config.toml
init_std_router = 0.00647
norm_place = "pre"
positions = "learned"
parallel_block = false
init_std_qkv = 0.0429
init_std_o = 0.00914
init_out_by_depth = true
learning_rate = 0.00842
Below are experts of layer 3 (counted from 0) of a mixture-of-experts language model. Rows are named router (the router's row for the expert), up (a neuron's input weights, with its number) and show model dimensions 0-159. Each number is 500 + 40 x the weight over its row's rms, rounded and kept within 0 to 999. Numbers have three digits each.
After each expert's rows: "gets" lists some tokens that make up at least twice as much of what it gets as of all text. This comes from a sample of Wikipedia text that the model never trained on. Tokens count by the router's weight.

# expert 21
router:498490529502499541443512501519511467578505522473544485426478527486522508491530534532462484439521491492470478484614438456412514490482434492471470492533542484465483565535400516561495518455492460483523508551557472532470556477499513468514448534496488457515489486561487434507510528533496572427513515540478455510445542523500483531551457492515477492521570497570485499568464529472533456500543512575485466467492449532415465445660544490461500503542460473516465503497456440552500424490585443
up0:463486480451458496507478563514585490533505447435482521532488515485546506584517492509443483501502508492509491498515496516438520544475467464492516476494456433495458440512415517523452557503551499425490523537455541554590552473532484479485517530520452527495608511456450438489532505551474574547510522542475538557472386479435497464538488463470583544499537530568490606532519455408474478498531501564472434491460496547483457458492564479477446462508497485473462548490493478552512445471510590
up1:523481521433468485526484500462543471447483529513472533569485486500450517547508471466449490563518467444545543492540483480394494535495411461412502483506551470455561425542486522508562501452452534506519527500545431464479575463509547501593498517492473505476549493575495471527477490455465488474449508500491503553513448622544479518499485515576532457497483499490542483427505486477520444492495506468548494564439467444453447513493544468556418532505527572421532494489452466496495435441465448
up2:545484544474523516503521530453458547596456421530517575500460549541550464537529530561421530520496510466436489506581449465459512508496517480484482478495480518503523483488419451509443484515505476486470490493454526484514581504482551464556483547515462537503522514523484498461356515487472471530482422485566450460471522491442464547498425457515510524541552509488471488460471486537543488487452542515480463464505404473486564476552567555584484483454438482545519550499509466522578576444472518
up3:493482461451511432556439434509531503488533539518475454479437485528533500599546479494512533445517454451503470479540489470494472484446510446508480472521424568521519530471503448498504542419526560484487540474470490494531586469457513497496473523466502549443461527567517476536522470454511546496508500436527440541478570476453460484487475487511454485473479442568516512529414524553488476484522425581494503468566498471472440509500528545454491489499488531451552502437465494456495487453543492
gets: "th", "n", "st", "d", "m", "t"

# expert 17
router:507508518526544531482538484548538486500469488499465612521475503484477522519513515473409511535447453526508432497501461457503605490491481589511591470516462480439507494467513532505463460472510465509471490486524452487461517425487538528465479451571512451470540473483527481439502597501510468466507488530482563566498492492495535464461424494375505503512493585488570465594547449468527459468441555488517470553465486474501576496471455446565503532541464541544450487531514499436516474502500518
up0:455416454434500488529449508536546523572514475483526547456543504575501493526540432522533557477500560499570435440531548520530554494449540544486554555517497526568562538496503496479479502493444543434516559475473507564524638472556545504544463518505558519510481511548529564470473595429468491498484462553506477489499452522567508531499555435536466554465454512512461469573481509574491495495515541541489527532546526488592577492531473542530504520442488441451522537452508525519464606481507568
up1:473537501436475546501530564561536555485554529498543494485512516501514507456554494561488464538495527517565404539458498518411532414494549510519478555594474555508504537596499442442530474449514519413559523560519437509515476621453472510512510498506534487474531468582515551522531489491488473513496467554487506464449515505549524495554492518575483502530524453487523476491499485455468444520460485548522494531483478575476515459553495536506510468440422457452469552425528501539519475465475444
up2:527499498516562513476561470490454439481464595495476441480531500550470486485483512498495489454460513530621515535530539533540576469493448522518496435488546523521473497456492444492448397509477472498468484500508397537477520478502478504561405459540578487562491546500431503487433483539476490410488493516446490503531518465442532491445484554456486504513534518503510404477493446505549515468543575514468556501569516550604527509426462438394489469614516510537573516505523513560527516397516489
up3:572521502491431403488508556529478554453544540465512445451446511496522459495526460611526531513457527485505552511495490445534471495499423553460563505535504504408533513483438578526526552487508486506431440438485529570442510537481436527551503468551543425464463473480550520585530537570458525504515553458551570457416485482493465470532507566499494469420482498494513481528492465573576467489514496462475517588502537484557471477472477477424562394462505485456537493553444495506448454534520446
gets: " |", "|", ";", "-", "==", "==="

# expert 57
router:510573524496493489530531607543556481482534515484504487434491535470495417488422482561424515451526501529524467515484453517461450583485425607485522516573525529568500532493521452489451524509506493471461469494449475531559491471484503447514509445535529516533474429556525548433481548554503465511558451516548504561407498466472460522511522455486508504434518467498524514503492512515549493529426522546485567426553466470495521418562500554466553495468482493470537524527498431438496478490568489
up0:507541566535462520443545501549547515549478531510455475510579497441519487491445513516502504488403419478513540482494533539466529475494522471490524520429479501537442466531552516553467535553499522522439476530461518509513446533481569442507451414452584520465547492442405502527430439523486555485493428501493505389457469523541488444463576500534484485480459517430512477543509487561446474546459486495507576495519515496573501468469468435528503519504428524558537458485478520454572479533511485
up1:400572514581524553539481551488462496503519509522450445527483472511545437463468472567544576496525470510565475530525523471511506498526525564543438471491518473520510434448482511549493446493518498506466496465498464571419516528548557532449486521478546561525498433500570495459435523441515462481531464479492455422434533529465463495515460511446591425492504529521505472492538471520488531457486513510471492451522514549506536562522481546447479524517465518516446477470484471459551503489497583
up2:471537496449428492496528542482550527543496470566534548445455528526506526523521497507464555515479472496524421469561480486493466567438491506433484542465455547505523517524551560501488551547478445556562504504466419461544549493543518460492506467566505548467481451505498527496479534468568555503496494567538455469490530541454519527662498459498489458515413476418482543543584437489476424502556490510474543435496443478518524458547508567478562527455453457504571471479528543473532540483519531
up3:535510492459462439443489449515530559526546511526413441517451534472500478553521523549409469478454506468461486500576477500449524475523522511565525481487399465527455484523545496546472490490440445526530498450449467558499537480497518473546505507534521485516513394469459494452514493482470517432480537487520536464483473471470516541550449421461508526451510460564439518522472449547465465452469609466447393508417510498513463527586481527437453452474487519567481510437470440518530548498534513
gets: "er", "or", "r", "o", "z", "a"

# expert 59
router:564546493494482470517439474487525519530488467565526533449586438507475483523516488591478514379421516552524511448463469427485564510491492484501510500462479483537495542433500516547466537411437411504530488458517526537425542518472543502481443446551543514509520491443538473519440479530428544470551542507492535558429528465555477558544510417427523543510528566518504409572467488443535503562440553521486389426512496454472512543413456523490510576544484534539529537492488483538502488496506551
up0:583486467546564504533569522455474538552465493503450523517530410451472508549470494537518502503510415487525525459490521523431514452488465467505513447432518511473504414571594493564514511472527433485456615528456512453470467480476471428511488500486475455526476389472508465514509484506491540430537489492372513551497533478547476480492517408575480539462511558535481527486558523588496536525480465471465485470479464514467474474503507530519471577473603623463500434488477576512490488497470524
up1:432505524495550480540500510549515561482499494489505567486512568484511468506509573507452470416402519520505483495572474556423521509585562477435514529512472498506449525493495459519459469538515495482500450442448465528493485473513625518610529437511506496566422508525506434473459499440487531495434498500456455478424499528471503577480456469504483433523462497537496534519497547482532503476504456444400481472534562498469454502521467483492550501505450453494477534469530545461528530519477561
up2:508508523490473451539468474552529514550525440432486466470497480497466476496540496485460515400526507551563451437535523475496588477518467515508534511439465540557515429481439505507471474474468551528512528440477461464487470483488536461505504524568503499624489516465537421478441472539526407495495543457398497531436476456549465574472472434486518459525488555504500476499549501463549516504469497476463475411587464485458485519541491526482441456496464504567533488519476508509496507475509540
up3:493489519505561541500488545548408566505504450508475543426577450467471474504491549524510488569505521527508508429478598503521457517501518485468514542503498498531465471479443467521473523509540487506476519471520522548564551538497475542462473563544432568503534553480506592439507535408494549596492443561516574502526472492560519551581522576485533498521453446453570474537582516476483489524522555523506479491464575519515518573483512569556453512534481484486494492489489521473430505453530496
gets: " a", " the", " was", " is", " as", " to"

# expert 60
router:485542465455527548456481515527522486488508460583478502523546494410517482598416504540562510515419519528475471467461469545451508488482523495487521550515517508593542509482462498565435531493439484489520501498463552579426559528499524507477400443510520554487498525524546483481476434442476569478545530505497540458430580455475470561543509452482537518506520514585568490499456496435483494514462603527516421514498472459518491525421428462442473611522472545501470507523548531495477455506533526
up0:554486519470578504451472452568496454595487460478481549565482481477474503480483533516495464518464465508508515467520575477467594483499551431511469471455478459558505514503495508486503437470469509484455543548496463524540534487506521518510445482530521531552534496540495477498487474531445598438557445489456506479435515498527454569441508481527451537503521472514461514543488470526443508517422518584477523467553501465496556463483437492499448513529467476435495498485492553470528519597575481
up1:536508502575516519505486585537470501549500496504592571536538477518545504514555541500439443449510491476508527494466534549476533527483509501508506471528440507555512495513486453512590548473435426534493455444489459510471506464486476530489525509563501511515459473522557461479568499467486556409509512510462471589551474512559476537474422548482523528539469526419477542449469464514453454502457500508383530475448471490461535552532487483512518594489503487543500470529423432524562598531497515
up2:521459484462563566507451509529535428534489560481542507530500436486495533483485480518553493516454398521562506580491443481532496521450540523584563475565429416541493450476405501518549560554516426519561474516497515454466546499503457479490518470483491456506550521494509454472525529508530537466455511467418458489490520500482466527500530486497558469460528545521475482532513544487486488517480483486513493504546430510443494518503549488484444486553535494539471464591530487505544527445456530
up3:476490460470473555478468507439466508505532460558533556519482469525445487519488538436587526548392518453494557518529499490532485496540498544482517452550437545485500500457411536557500523494465400486490447489518519528477502526545525503503549470461524480465467558532519426582480507495483577524523589504541485521505515507532453463484530524567538531504509460527508453560464409496569492574500471433538477486513482464432483469431481486543481502573547505450532520511517590514507457481505458
gets: "s", " is", " was", " as", "ly", " are"

# expert 28
router:511534544523561499479536464546547479446434503495481567480445475504459497509465510476419519488419482469556418479490463413493582521512485537512569431482481509438517484489507562474460445480515495516450465522505431475469493464469516515430479430521539478494514508526532470460494571504508467473512509501492562571486533462478548482392451513374513499520525563489525432546514457468514487494453538482511485569499503487488619488474464456545504501561448522543486480543529518471519495508536518
up0:459434490561514470511540482499501517478472474584504531483502550509505492520480472503429454498433465502404492525531454505450422529406525520600477512501441447455504505483515493481448489511481542444543486512405464449493490510547514494526600469466451512438440479563525435502433487476462443537480483524502425579533493459538465515475434414504560474473503480580520523518498514518509558556431478402548457487440437486441488502540555500580474531426500486492476463473465551500561528482516520
up1:489532523500506480493530450553523468517527468554514529548530448557484520434499549558532493450438529535511389488470466520437495456506574495585443486566517537532514560490583479529463490471494455442541535475498479468499512520472518471541463495511460547571534476566504524538463458464460544468497444520463482435397550417453490498558484471494455443535572501500510469506489532480441534533439570558477477436534513458509539461496469491516488492472459433458483536482498482464580572519484554
up2:520526508533517454513461497595516581518540515518507412518496570460528452525453514536446614495449463478447474509478485439502468530480551487558482498494474554461490490475521488518484399532501489494520555545434560485543503554557493489577512526509561481491490492524518551517510508524559522539520459523523617496411468471503538430506549489517578540501546492509528554548499489492464515468437542495559478467530523485562529522506481560541499485442487551461496505480525499524467436575523458
up3:469491500582503530442527529502520522474582575503527519525500511509524465455461560513493466471453541520481520577554458492395452527511527516479486485490474496582509466546477417481528485526454502488458454544474461589498432488590529470512448471539468519506517504520486474501518566491500469513505507505520582514526490534446518491531582406570538504472507489501449500514525491465448465505456559425513578576548539498554515468501512459520548470526451544535510507514535516529475521460531547
gets: " |", "|", ";", " on", " June", " February"

# expert 40
router:505484536440553497507457495502476507530477513496509536508528485504483556518435526480506485512454479453498509528500384525507453439476482558492497477586516512468516549469475521589554502512512506473539462420533505476458491470480502491535552582421501468444512476512527503490639550509446488429490561488491492444517560493488452574492499537495521514498461536522506473508441573484525469494440509503552421539441508475500458446572470515486449533500492496468498447512492484446359540428556399
up0:587490477464482504509488430463505466549460528471540520525569564540534540543534492525464490471448463475446520472521496512516448494555526422481396582463526554508523484477454511553507574456487513512491523555532388472419496519470543559484445458536528527522507483436541521449495521524546530483503565488456555484521515522477501473499512483485515467536514428504473596508519481444468515580461444580529419506544462468581514494545460546454469459475582448527447429455507480469408526444504531
up1:534441500535469501509433532518465403454531472429518392491499508499491531519522535506516499472491457482521506480462480513463503521495516539473459481511542514565485454409462514536547489509550514504545469633519486480510451427524495458482371514456527495513502476475542504502503531531565460427405540520481477561507562502513526572509526471516540468550534525463457493530478506563491437493544476512557510479551517577521529524520504549496454540428516453439511576553490496525589481517517527
up2:528531473490466516545480503491533509535441383550560567475506525484467452468440508542523545557462487432495522493566545487512464529468508443505530406519542530515468463462525503481474577497530418496554473513491520433534514584513474530407609491448498498537459549473437523529496442514483563562579410497455471532583542465468531513490518475487512527523475492545502480471469515462469472468498421524479443418504452568521495480445477470521432529550484543539460498504512523558567574543545473
up3:453454568488581395474539529467545435483499444527559475515505485520567481522515507537511563472511411490560485415540496488557543508423504475492558454529483480484543584493491511505490535463551501469528513556499485505534552476515539544508552506521532517526510516516479492466534433478480546567535464546537465562536517558395491509507488454445468501408540541505505523510504420506413511496512472554528558511492539570465570464489456483476458509511494499476586510457467522478551561467545520
gets: "-", ".", "s", "d", " de", "al"

# expert 33
router:473493517508474528482503458527511490520546454552526448457507490493466459517447517558487561535428517552549514452534466520442486500522395515491500514483550527525445474507532577501490482494450529503497510492508484524532477471510531417453409540461576522522528492562485552500486511484444484468557465528523491512452543420502449493529518491504507474511576550534543498513523493482461496489488585555518537482486513532583526472553443511466486498525449488510508468456561488503515444471520516
up0:515483438544527475487513499548483506490545523571535463547495429554581480408441480471476499497497476441543522486508502488525485445484451468565559515480521471540478560462571568561533495488475506544513451439506495491500560498441543484484457499549522513470482520485498487400487503445438466542540577517574475516431570466444482545433502436480498543396478533474447461427540464512466608467468522484507536482482491421511540494575469495501472470521582427539556487532459500434450562501520464
up1:482536602486519560513523518501446548539478457508493541537533418473459487503540517530480549486507519503486455443467446447536493478522519521513446506481451445494429506456469516474431498550467512454533555483577513470475524607466530455490483540524530510542538486460450467476450547453490525502548501492462481477566446393564513477450493480484519549466490568480544398445501376441531522479539495449515451410479453577533526521487509523515469541547481518451468512528516503489493465543487573
up2:509464454463532569494530430552561501563480564515486554492560466501468473567575500528535518493449488482530488446496507431515493530510483530491565477531462544489533485526487511478521562548431514525507515545462470587629498527558451514563407516633546519479499458431452480512550493541522507471509496504478532488474482506539461484523575507493474572576465531482560485536457392443511466500495481534447465536495470527488480461484519568472507538475446460521503507493528480477471472523473448
up3:521478575399480507492455530493488529524443510508487526461534528536512439564542491406491532537484489443500548489534581600478396523467484483468499553569463547446456460520523497472487548473497474495533527531428385450436553432490568448499553445535504489488505494443492533447440464529497496459497476503520499419485506570504434500526439499571442489442422481505472467557477470456541428538535490510432486468469488456459505537507512528460470477492513501507509535435561521552537564476509497
gets: "s", "ing", "y", "ed", "d", "t"